Experts of a small language model.
Size: 12 layers, width 160, vocabulary 14835, 23.4M parameters.
Experts: 64 GELU neurons an expert, 4 picks a token, 12 empty slots to pick.
Training: 426M tokens, 4512 steps.
Below are experts of layer 5 (counted from 0) of a mixture-of-experts language model. Rows are named router (the router's row for the expert), down (a neuron's output weights, with its number) and show model dimensions 0-159. Each number is 128 + 24 x the weight over its row's rms, rounded and kept within 0 to 255. Numbers have three digits each.
Before each expert's rows: a language model's description of what the expert responds to. This comes from a sample of Wikipedia text that the model never trained on.

# expert 23
What it handles: Determiners and possessives. The, a, his, their, its and possessive 's before a noun, often followed by first, second or same.
router:155159131085115148148163115099140157160141089154120148154128121134140148123122158113135113139181147148114144134138149138162149119119134098130131133174079052103168120103090143160107130105107118102157113121071125093168139151097105101118136116127131132110156173134113141127121120126123120113111144148132132102100137109122128156162118131144096104110136092179159113140126164159128147127177137129163175133103117113132135123122135124178107130139118122084110068066130100122132122167133114
down0:090100101140124151122159135124193125122094127173126101136133137134121112135127123069118133156105124160101128140117131114140136166139133139157121138119111117117123088120200132152111165090135138097147085152127130126083125110092112120105150123154090127071116149159131125155108151124120127139099092133125170092152131142102097152133175119143114147138151126154142121145090164129143112156149117136147119105165175103108131149110131102140161148109169102103106166113133127143069118079113093
down1:110138178133150137135131094088061126117129109170109121122145121135144099132063137142154138129139137140147152110116149122074142142130081078107096183128154144110145126128130134133166155116112121139149096133114155136125115136121134116130124156139124143145137096116126079109102135131060114145139128118096158146148138117116115154170169158081169152126136087146154191169146128142128117120158128120118137115118091110139135135142175134084103124098101155083125157128121105129086133110126111
down2:129103170154099119127151132111108119134148171134110142152131139148113092155099109135160111079102144113150121116150134122139150120123153109110097103093119138115120132113145115157111131122141134107152116130153115202167143085104141114138144129105107117136157158120137130114069145176076118129093134155080144130160139140103133098135111167115133174104130163153123101110150111160104159103102120078131118121142119099156146179160102079075135132100115145156115107162082129118106136135130147
down3:131130144129143128145098097126120102151177158104055171153130115117131141130137116137108124136123139133136129163158106147135128110130112099127124118077083138151135145104103101100118110114159116155143113128123149143155131115145107123130115141148124118130150108117132132136125115164127139108149103118210108169161146157167112140112078145140141122129148120147125173143087107082164057139128168140146122142119098162117048082146121110124102118121128093152142155133133130170098107162130131
down4:119106129156138119081122119127157139128112092171152094126118124132159140128169163177124117124097136143182120108140129113123103103103105120117136142122093138160121073088150138106099089110160106139133169132193117140177113141136150136136144123078129122101089135172142133095118137117166081143128158092127118129173170094113093103117195145141140156152125113137138109134105104150150112116138148119119181137153121123102101121135157176143119150111119150146146132110126127117126114142121087
down5:141149142143149125115110121108105147093121147070122133138150127125129123119069122133211148109124113091145164107127148132138095110108166146119154137098134112123135117131141128177130121130130101160133111102153101093093132109146117138109134165087081111151160145146115100146097170133115146097172125164117159134093107105132179114155139163097143165077131082125114143116128168110138152167094141156134092147168116101118137122145169099124152157101159133110135138114124154146122103139131139
down6:118096131150131123085126154167100115147143151122163099134160185153122141084150120138099125117163117168114123141097119164123107132127129126115112077144115149117110162166099105148120132157123069148104139125118139111108136140142153142124091074125169148124091114131138155135074116128118129116135081123106126134111144092148129125118115135088089096181111142126123129148115141109141117136122134106138102115103162094145130149152133097105140083130139192181124089160146085087131159108110128
down7:102118155104151154134091113142092095131167159119124127151113131119119139107147123144110112156138117152108091130132136106107136094148142111049127093160176128128101126116133131102121081118085132122105098105090121108110127142120146102127193151113135163143149141147142100098135142157159149155146111131111129103150165178151100111154136179117138061128106131137145100126112102103136125123154133118205140115127158094127103076143128170137110117134122132136129135154152096117114113130166114
down8:090124168130127070128126149120134133101097127139146116153107154106108144113179096147129119146120117149115113157147148148111089118150124090141125122147162164110146109069108145156115091147180139141112114158082128144105159132142133083148157117082090121128127122115122088139114127133153135121154095151169158163139091145091091147131142113125157106117133099084147184164097160131127094093113090131139121131165134085119092138129116131124114141142096105130115126143134089098108125092103115
down9:125097132154081090112131119116099148090090080111106113145142151139108122127131086166112149168139108112120101114126078135120110115087165137136156125107147127137142119100128141081164121162162090173140111141123113141127129123162134124137115125131079112084138120130172112162079127092137086136113127129141115105127074116152132151126115160132128109157145115122159159113101107099142139122123117093113089136108113122136122156145133127157048148104129169083183139122162133116143153128146128
down10:116105116109154140137155117154160121112084122148133134113107081147127103139131124108110120134119167098138161159147158116134114129131112134131121102107102107125131129121156128147125167095127123116102115134122096157093132139103133126121168121155048146123116139096184109129117170116117116141126096096157134127161123147104103145123120146140084140146136168140125090132152163058126170115119161161155153061114169112140172119134152125160094146146150149146160147149150155154120124164157082
down11:141139165111129113140124133117131125124136094137139106125135120183111162159152106115168098126089109147142175139123139157112173098164155114153141082167123118119135145159103165102113128112167097129103142156103118126067136088147137104131116152141144127125133092118182128119135060175171137123125145071093125162103115134153110161146101134125119155169153134138103123123143120144110126170138109105115104115179133137132126072108090113084110122097116120131144148141140099145131129124133154
down12:094136090128129109150160119122126118144123127100138089144132133146095156144114099092086131153133162140067191138128153127148124131158111144148126170133115110138143153162141103119099111095146124106169104148106137119097167156148143086078124144163129109112122103104181114139129131106125117143152161112098095158123128159105125098147148157108136132139140156127113113150135157132056103143171135142159095056125103109153148103087137111155134098142134107093154128120141134130111132146144120
down13:171185153109167127141118142115114159099125134156114106130109131129150114170176158076136110136093151113119113113130129120188148140141130096119083159116150101125142141100136118157139113093071155134128156094088090109081125127149164156123136120151123113170095153132139133124100103164119096119122108118134137083132126094092150130101144123131128117143072148139189125136076134126110107155135132129149146087123118156113181131142118127143099093159126146109128122135121174118144128123156134
down14:117170137083135119123129199110054156130139156118109149141150115160116127159170134147164091153166146146143134143088101155167150098121125131133110140183119133119150141121130145133111144139112104145130113101106098088176099112105106114149115165102085123132115134095114133127113113110153093145140139126120114155139140114143148143176123135185143092102105136134152105144100169157112157120106117119107130080124144102160109115103123137168103147148123125117096121119137127145176103165148154
down15:094158141113122121147114153123147122164097120148074139091116111168120130153143099113125110171135138153120141142156097157134140127104122106143150142173142146119127160115161144081124114155128135096130160184099125147149150101118153144108125121104135133087146130131135139128103129136096127106121074095156162144110149111119103095125077100113114106141128139108182105119138042175098098110116134113141139169142104150134104154141118090124117115082094163107133131105085151137122111143103133
down16:117132136103129151091117110170097150115109140153111109147138137140075111165123133148132142105159117150112083133118153128120127120134141141147097128133150161101132101173143139131121140166146156128154110162142118140139103093159162117103153159115152089087146169150128138122118121172135164141148088143088156094118127142166137144090147129174133095096107151095095145132141137109115135093120128147112099102076123100116087122124103145114128182164143109153153126190100144094109092107119095
down17:117140171181120112143151139084119134158133130138071135145102099169149107100114146106079154144114109152105116090161113136142154064167103119172131127119109100157161090143127136153152115104090138115172132152100120108100102093155133112140098081116131117127109131170104109122124147126131153154131113137125137100130100084134099137127123087110157149115124107130132143173179112117139162126102120103155158101099136152113131095081125133154083137144116135170136088113119110128125136113123130
down18:152119100090159117165154156138090115120124114122087153170107147085116117184140138145157090142145075106103076103147178139110115099120144084148132138102125109147163124090122100134137119144138099166134150125112114116124149115168139136112122124130135151161117189131175108128132128118107118138109134125131136127146113179124145107139165165127114170099110106130130160150154169132092105147161118151158137159183140148123103120127140136096081146140156133152133120144116112134152175124135094
down19:148174135114134100150126146109135122118146146110121132136138138144140112120171103104175117111092112160122142118129127122158133094147122154101153122127126120119108159081110146114103153138160161156127106105101121118111064166148173102135106110120137146154147091137099113118132146139123095143146172124173171121136105112128148144100144096159145114155130159140160129127125142166113168163172169138180099099154143152149091125175107170085055105136116133122144123094122152110115132121121149
down20:128104118142140133137090126135134168163145101149135148154096129141146166113116170151125101130107169149112147111165153105156159092105092112117076085186130121129136109183140118130088125094108126129132104156128139103090126151181130116117160097113136104143113119143143185118097159174184132110147106127142064135140137154146134144142091115144132126169082098147134078116117138108114135126117155145137118136136161160086123131117113124137150163171152133129111103144143134114146145136135127
down21:121146119115131117106081094113098122179106159121138172109125120103179122124123170118153146095150151141128124122136159124135126171126098141096125167168124117087109157152147131123131146113133144162101137184144105140155121150128130136120153140161169155115095115112099122123147143124083083118090128086120124171124107147143138104133140134142143119099113149139158136128107094101145134101147159133073124079143138102139086108117081186124152169113174106106100151089117104115111126109146142
down22:106143135142115116145116150119116107088148137118136140136175132146104157137074150133117116123153116065147163146131160170138168178142128135093112150179173166103101132098134195091124122107124139133098115078134107149132106113121093131171130163132125128138120138124127152124138144107154156112131176094065149121159141170120120082168144113140147095127118142136140125122158130134144133104117155113121116087145172103136140100137088119140134151128117159109100152161152118092142150108144132
down23:127131113151133154092119104100076138121136119052136151164110107152141103149155128102121144144123167119138129105145136088132151159137113119114130134140135092095134087124136131102135099166115118107109100091132102144109126107103125120180098111109077123097155149152114148169173159113122122132118119120170078097113129089125097096130163127141116129110154094122127082102133125107120115185112136136131139168105130148162131091097109170139153141105139128144076138101090090123130117140102153
down24:129122124113115156100174095107117120117179089162152137148176108109126122154102138179149154121093118106089132162095162135133107143093150110102081128137131087127110133119154171123117111120124137109108137129172121204153152104151119145140181135116099136116134106146123135089135119166134094144138170109123135105127094138108204138138127166119156145135126172095148132138151128122138146124171109105094121151125170124149145112130150138076116122107097133131143160126110127128143155139110122
down25:104124181170167122085163118130104153165114129149113129112133144095135083099136137175112150132144150155129101121075141132089172173102128103129142083150117103143125119133094134124148086106180139149116152142103120104156078104111100115100110109152121151121137094119124127121144112143141087161156161142119136160160099120152132080135120101138162145138093161122134106102114122156137135149156162125114108131093127165155148108135076145154120127094120130131119154132157155095170112114119115
down26:101138124110116155095122132106097146068144118135139159132137138120103114151083124122161132146147158134184150111095146094112100089100135151147113090124161160125122122146148124128118151088091124107104103150128121118129112111149093096117095133165077112131143109133159101136121127137138103107087088088126126142140102155127156163180161110120122076081094098117092125097106135149136135119146085112145108103096105126143111153118154141133146158084151165114111143111079104116154115139141160
down27:126125104130125174109129100157102091135135127109139176140130119118103172083125128118069170092090124086067184162107115129090134156148160138109143135123141149137138099125146119117114126146113115117163135143128132118150124133150123128107110138137142120104076133134111125180123130054139083184126157120104103155133131122124098107140150141151127113109167159108151114108131125081135102146109120104144140099135124136146108153126164114115147131104150147084180171108102122140142132110158097
down28:104142084129151119123123121120092152098145154159144098131101110164141118097135112123108154132116118106148161065132125130098125171129136116122140122113128151115131122127147126091155143119143151149106152152102087089129138115055116139132080098128110123091156170154120055105100092128120125112123141158075130106170147127167139122120127136165129120177143126123130123142114162149121140130099128146160166144136130159076156149127116133150112151117119163146118110149130122128062095131089160
down29:166116110144112098136110138113111085096148129136185138160151128118172129143111097114145150089120104129102116128107153116093116131069154168169134127131126121085143105123135096094128144159111083139109069087140121113125096174165123144088138140138126126121152114067164153185146165105155145127125177126136181122145128102106127121112113088127124145162166120129159158140114120136121114152091101146127159142131125123126128157142124116164134123119100135158146130108119119180134107141148125
down30:120151135149126102100091149142118128106122165106109141104117145081140070144125139121078091139187151084122136100133139142103091114092125129136113124132158121143118116144127181124135094168127155145108138070151136136081081138128099109110149130074114107138126089100097148130141134100135147149142138093147089103139160119133149184121087108132114143125155150136106161152129131151124158141114138144134117159126134128149075120098115120140125109132100110118122113099132176132092171121073124
down31:161156102124140107165110175106113141099102117144189147108148157077145135168122166113123120148135178111123138136141207130137166184179152126115131143137125125107089138128132147154102133100148129112139151099115124139137090159078105126125162151115134156132174158101147105137122166138157141139139165122129144145149124126083114115159138135164163119160113134143127138107154148164112133119122090131131151120157160110109135130094095129095132115128125118114072082137122129118114154108132102
down32:107081116132156115103162136154107126149117108180139145124116121149100137173136104122152112123094098148115086103124114129159111125147079145103107098095119155150144137136112163126147164111138126090108139129134128060108127154133160146125113125160120108124138105135165127150112090101135161113109120129090112162138166129129119105152112157117148119112101149127072100147140126110122128130146191125108128145117112146115100142159104146057133096187111147138100131121135147133145130114201162
down33:163136077121085141176117114103203122122107149082118090137149121131131100119112121159141114137129137134146125136088113141124118115148143098173191138113175090111123125107139103122154126127173121139109145104127109103134117105126148172155114147167136100108116139152116108136142118112121147096112125150119147119149112138135134083124129148078133126134124121118131128155106154096134092184172094133125134079106121115139140101116089136160099158149133188084103143106121184136128133098145137
down34:147119082155114108143100126138111118105145164154149148142114089095138131155169102130088102120062165152117131156141158143134127074115130118141166144136178115153123139122130097112142122139159100154141159146124127105112106110137113162124175132137192153127152133108143100149105116072096097141146120102169134156115143131149127149109150107112118105168098133153115161190123161094142134121159125173094153095137150155118093106121143131127129129129121108151131108109135165168127145130099102
down35:129135123138150111162099150123114140114118149119112135144135154116130135142105116145163122102115112145150122137150124171101093137151115155146157105134157171154130144158151141156087127097097128160146117137131143130154092143145114137161103189141156077079166116129166136135113096107152152156107171111110116115144162103173104128135176147115113155120154136122132147140180140146156158141106121099183144137177109146106154116131121125179099110112131073163144162100159138140167154134118154
down36:140084160112137129126146155140133122131109112130129086076155132161128131144124138101192112095112149120151129102088100118088113154148122134158092144132125143162125115115165136111143142118138115114106100136140107148157145088119156162138109135145115115128141139130144157139140066136144095172151152116174176153148151124166154126144141076158164169116089123095115131100138168129111175147147107164082114165122131147096160130119087178134144141150110108123140122143149096122125125116162104
down37:118136160152142091153142149153123133117127122114153111149115115088123172143091112100104153094111130135124129109124083128101088118140130127122136164157149134149147145126113096138129100154145125164149136105162159146135145118155184115157123101162172166150136167105156113171150153118124158114105133155141152130114128144155103151096110160072166183174145109094162141151132132084097109124130112105140103161120119153139149100133128144081166102131105144131171149178107148164129135121120109
down38:144109162121108161113099119145116086102174135129120122131111115106177116120178119184117105156121144130140095145074100116125113100150103135100120159150140187131160129128162094120142126140086195114176120162118111150115119130165168156131162146116132124188119156154097128107150130167152101137117133109132112126126118121091123147138097132098112149150144114095125138151108058133128160107133136103122135130128123132091158125129134129168129128126099124071144118147097134106147120131105095
down39:115141130125142114091149107123122106105110111145110113162151127145152122099128138147123134136141105205134128132136129116114187126119133127138128119128116133164149145130131167104088133113236143088122149159081160101139137156139178099131143140117142126172137096113093141152189129124127142106102130125135167117155117140071142124148127131107122099169102105115156129127156112115162134136128123122109114124130100120095169098119074116119114150094092137134099107126117113172091104119113130
down40:147109138168105144153140149146164110081128118152079101106141106105112115132088086139128162125130068096122110142150144178145130126138103076135130148088128111146105110145111101143125128122106159155122157130149132145117141122081093095138141144159142152149135147125162116145123089137106101124139117157146122130122133138098165158126090171096111162126126111111083145187121097093140121111119130127091137141152088087102143123161122118114112108097152124135152118152160120188119147148079106
down41:159161117080114153125164133131124101122191138142148126111122144141133146141156168154146148127137157158126125140192162154123167098138120148118107176135121073181108135150091095143096159121157109134169159092128094126125150176126148152099166092132150123128120136124131140121120132139134090137132102120136096131140129147123143151166128135110121099129138171141124104194138116118189187146112156116144146092123114148122141168122119137128093104121141146118134100107114112143105132100123096
down42:158106116182143160102115093159202125154083136136140118115113143137115106101155095159113122110157119144106108141151136124102149118135104134125134123093146123087105167103116087109098141130105144150139076135175125087187131167137125148133167121133166106121130152105164120120117138133154118157154137131153124139120138046130150112124147115128115131161121116089130144139081143161106125121149108126149144155139120111060119148145111107154131097097126126107116106092110148120126093114139153
down43:157130131120148170113094152097136112094167097116156119204120144136131150100097148078103149135134138090145126146161118135143139130151079154115138152178100131131122131146126145124140119123103151118114163109118078116125111092121152063131118100138119088125116173081118125098136173102126131095132110156118152122127139119105138138128114109121138090100148121160102181109181139108111145152122128123149116068128144134099125132150146159172112152148145106126164109127162172138142120147123121
down44:175104134119128125149086163136130094131112108149106102090138096108131160128144150096094125116110122115164128083140116104151120134121147117146122161143122147126137125117128143137082148156127154141143093109113137140087098138191110116156151140095135089123093108105131141142122074153092130126148130122100142138097083099150176100091122135139083113131097088157114133149081095121091162111131130097103160178109123144103107132102187150125139146095163125138146120149104145125149098098135151
down45:090088123119178129094118127132125076102110149148124157166139155100112106089154152134155102114159121135173115119075181147086093145152116126150129153151141095122136148114114105166135119120158120129145130172109092139075156141171139126083155119108122138157112122126115075111155160123105141097128119134101166144110122106120175118083111106124136143096150109136140106163122138122123139110146149172118123122177116098119112132169131132115113163137158148133096174090110134132138150125137124
down46:138170104136108127138123117130051184094100115106109112126151138151117137116111135099148132134130166121187135122116106148160117160120139128096126131137142114123105149126142154126120149083140089140118131129087129090151140053121146133164152087128123157124135123153106111116116147105152132150113108110171097135112068141122166130110121127098102130139126143124167125159146156069140165127121148112148131109141126135113104130083155146125141131130096124106119074150155160094131172149073115
down47:115124135142122134154156140092094148117131095125131108159166094137144139125134171120124154125108131124151099126119100170081172150167084137137137136141155147139140078113149117118097167144121147154078124093098116160097144121131103149154153143158104136131151091129091106126105112113188162142129131119127128088103146145139133159101156148106075185136181123113164151110101116110146122101167113115146134136113109136145149122169121115144176134136114168122136129137145094092077120139112107
down48:125104096160169113123094130119130085119124132128148129088124130133110159118110141169091117115098138097129184135135158117140184151114157160118103120117131164105140123110168116072122113135121145126126143116122136117135096107161098098146132123070200145142137124138089194133111101142125150116141133107105135116116089127139066119147126146113116136114130146092120133089122102130118129127087161128112081138092089128105109105150128132099147153100128103151158112127125104153126135082098173
down49:151138165112131130163134140114148124091136157117114129129139171118124134120134102094096083140112128095117132131125138129146140134128117090091120126130104096116130100135108148118145162117122140145112109137152098124172156138160139183095142155139138110108156123138136088116129094108125123125153116117118081101146139184115081181090171111147069148113144087133139126132134148107090136142162113087149126147200171107106147118164148135143141140089081138155104147108128135142132093169164144
down50:115153107130120159100121133130111119106127092120109117120158145151133105088121043138144126160071149113138131168141147079145136170175134121160129113127096105113103081156119092112124131119136137116121086134123150140145126171112173100140146116139139138141119111129110140159106077119111145116110108137127110130142138150164092090116100173167166109122123108077139150112113114132101122166096095115162106114096139093102122102124134141164126083120121116119091168122114099102125134170110127
down51:132193122118192072128143147096132104120103084096157145156114092129099153182142118127137124166092147127149159151096105119121135139150119121147169140149114147113130139103119107102086106141126142135141125141087143125132113137139120147156142091150159139112118097139117116121143109093175119092113111149140172136132120133130184130116100193129132092137160138112141110144102124141108133125162117133142092116126067110172152144118083135090121089090140145127119118110131116092099137114143138
down52:122137137124122155122116156141067080143179158143106098131137104101148123146145108132144140120101150161104132117127108183127129081171121145116115132153111089096165133153124119102123141133108102097141068122094134185109144149151123163132141090112168167108058141143140126122148118134097116120134157172104147086121113151117089140121123141152120146123160140133118199158127120128153147139162133159150147097107136144133140105115159122149130115150140152110142120115184097118138110122149126
down53:117136118118167121103108150154090124093134106111129117124122159140115121127115079094136146141138122105083143152109114113143139107163127124130140121146147105129151095151131133115122085122101131107145113136134161080134081074139163087138107143147124152103111110129163141130171098162123121167150105104161149157114121080144110117132129181134169112148133104108086137135092122162114131167117088143148112151115140136118164148101102101154095109164175146101132108082193131108136101144147162
down54:129186141133123103099181151094062110123121095144166123127131178147143112123133154099128137139127105108143138132131131118103111139112160056152118118138118110172116125120135103091096138137122092145128141147160102105149148129139106150156066128160103145101126134129133115117138112169127128098146123123126111102142077147097104095161122159124123140139120131130134131138168157154121122147093110109151078127129138169083151132121099126093156142097098116111115168139159051127124136119113152
down55:133153166123185158142124118116112117136165117148121147134148101119116141158142128156122174150131183065109111132129131129087105111105130163120105142150099131172129111142126109181127160120144063160096154099134107118108127120135083129150121145127149151127136148110119094138117108187147139121106143129122070118182117097152113070092105133128126143113143150138112114091167086104116133141105139121083126113166151114130103165103118132128163115121143111146136123116153153125153116158123091
down56:062135097124148121153157137115105120120120158133135158180149091142122137117139131107090122122140153098128154102184173098141151099130115123131153132154124125098152143128137151112102145107139172133120131124160142154109114152174125129147095117139145125110077111111051194090157168153189153119093133136143121121098125124121130132137158154130112124104117146119146101110159096119147130151119146120107128133132108152102107108183149136104103120130126100144137136150128112115130178128143192
down57:122115111126160142121104133141145150088138182126112142093154121122151117130120136078136110154131108116112122132107174153105088127117147159100107101185127087111115128099108136131079124131123171161126054132099150160122145132092188116102111102121129126163176147124101116154137112121111142169119137128097087149106105156125098130163151113138131133108158121129159145167104153153153108110125119121138120095140134102117129128073085166095112118136126118120165100096129111097102143103156119
down58:126149080177123117150098152116088110098120132092146131124090137173121111115097135124144096139138148136117124123113109109105120160140085125131172149116113164169123150125094163119184087152153146165103128127101155081134103168077128129146105171152158167093096106152168133095097102110163106161098108126098154104131141113160119143125116093105158082133130132129095110133113142128120165155170139162172116128113109130157118153135127143134137121125105135150116142098149150112100136127127128
down59:119137098153135149157146100125143155107115119164102116139149109142113164128161123120148112112094075160129134150115143138118129107111109152145130098127112146145101121071159077154135144139168107120160129153153129151144150121135155132171153128126154134135117141113199151113132130128113175097134133153170101123190120108111134125109146155151096161157136157105114146143111148133087145173141157155181098105156152108097141129129140158188120159118087122119110127145101155149135108163094111
down60:160137150124128164126132145092137146103088123171126174164127132130123102134134083162100106119118122109167115123121163106203158155106084168146077097123134156112153127173115133140101168119141161149163106107148135125132140156097144145120121138120122152131109110138105120159135132119099113174132124123158106095148128150104148120138152079101101144105138112077129089104150118137091165126133155115160115136139132131099134109138153091123092139130086116104177147164152109112163161143116129
down61:148144196138165124116127153160117125129151124123147110088129142093083130148108112158133114164126110132141138130119162096136120154109140141141131098076149134177129128125156148123153145125152117114131071136108104127113131103157128129110149122101167129124089140148127102121110145095110058110122139154114120123168132159077141132109144139183121117175169174092085129121141129109108196102120149153124139126129133112076121107129132157177154134137142119141155140163102121100120138162148137
down62:118129151036148126108155155111098118176094150121116152144141134118151093146184125147149095128116109141125099136147155118151121124117106144130142122162124101106153128142110125126084137100175115127103096159123116131142117150100167144185171146105122141155131088090116127148127126141099118110095139134113108146137138110114138109129145157149113101129083139158155107139113129129137124140114160126141083100142131119156113126087063184153130076108147130152084140136105121147121144159115092
down63:161151143092102137143137123131097119118107115099094173106159157188149127135105119147177130145105128137143094121152122167138162133131084155179099152145170098097083142127125088123117140114142135106143160113140140135118152097126118159112158192093129149143158137131127141155134157099115094112150136104111146116142126140122146120124099113086093127140137144072133121118141109139109145206104149107124136105103134114123119103116108126128144088103131151117116145074123079165124105126112156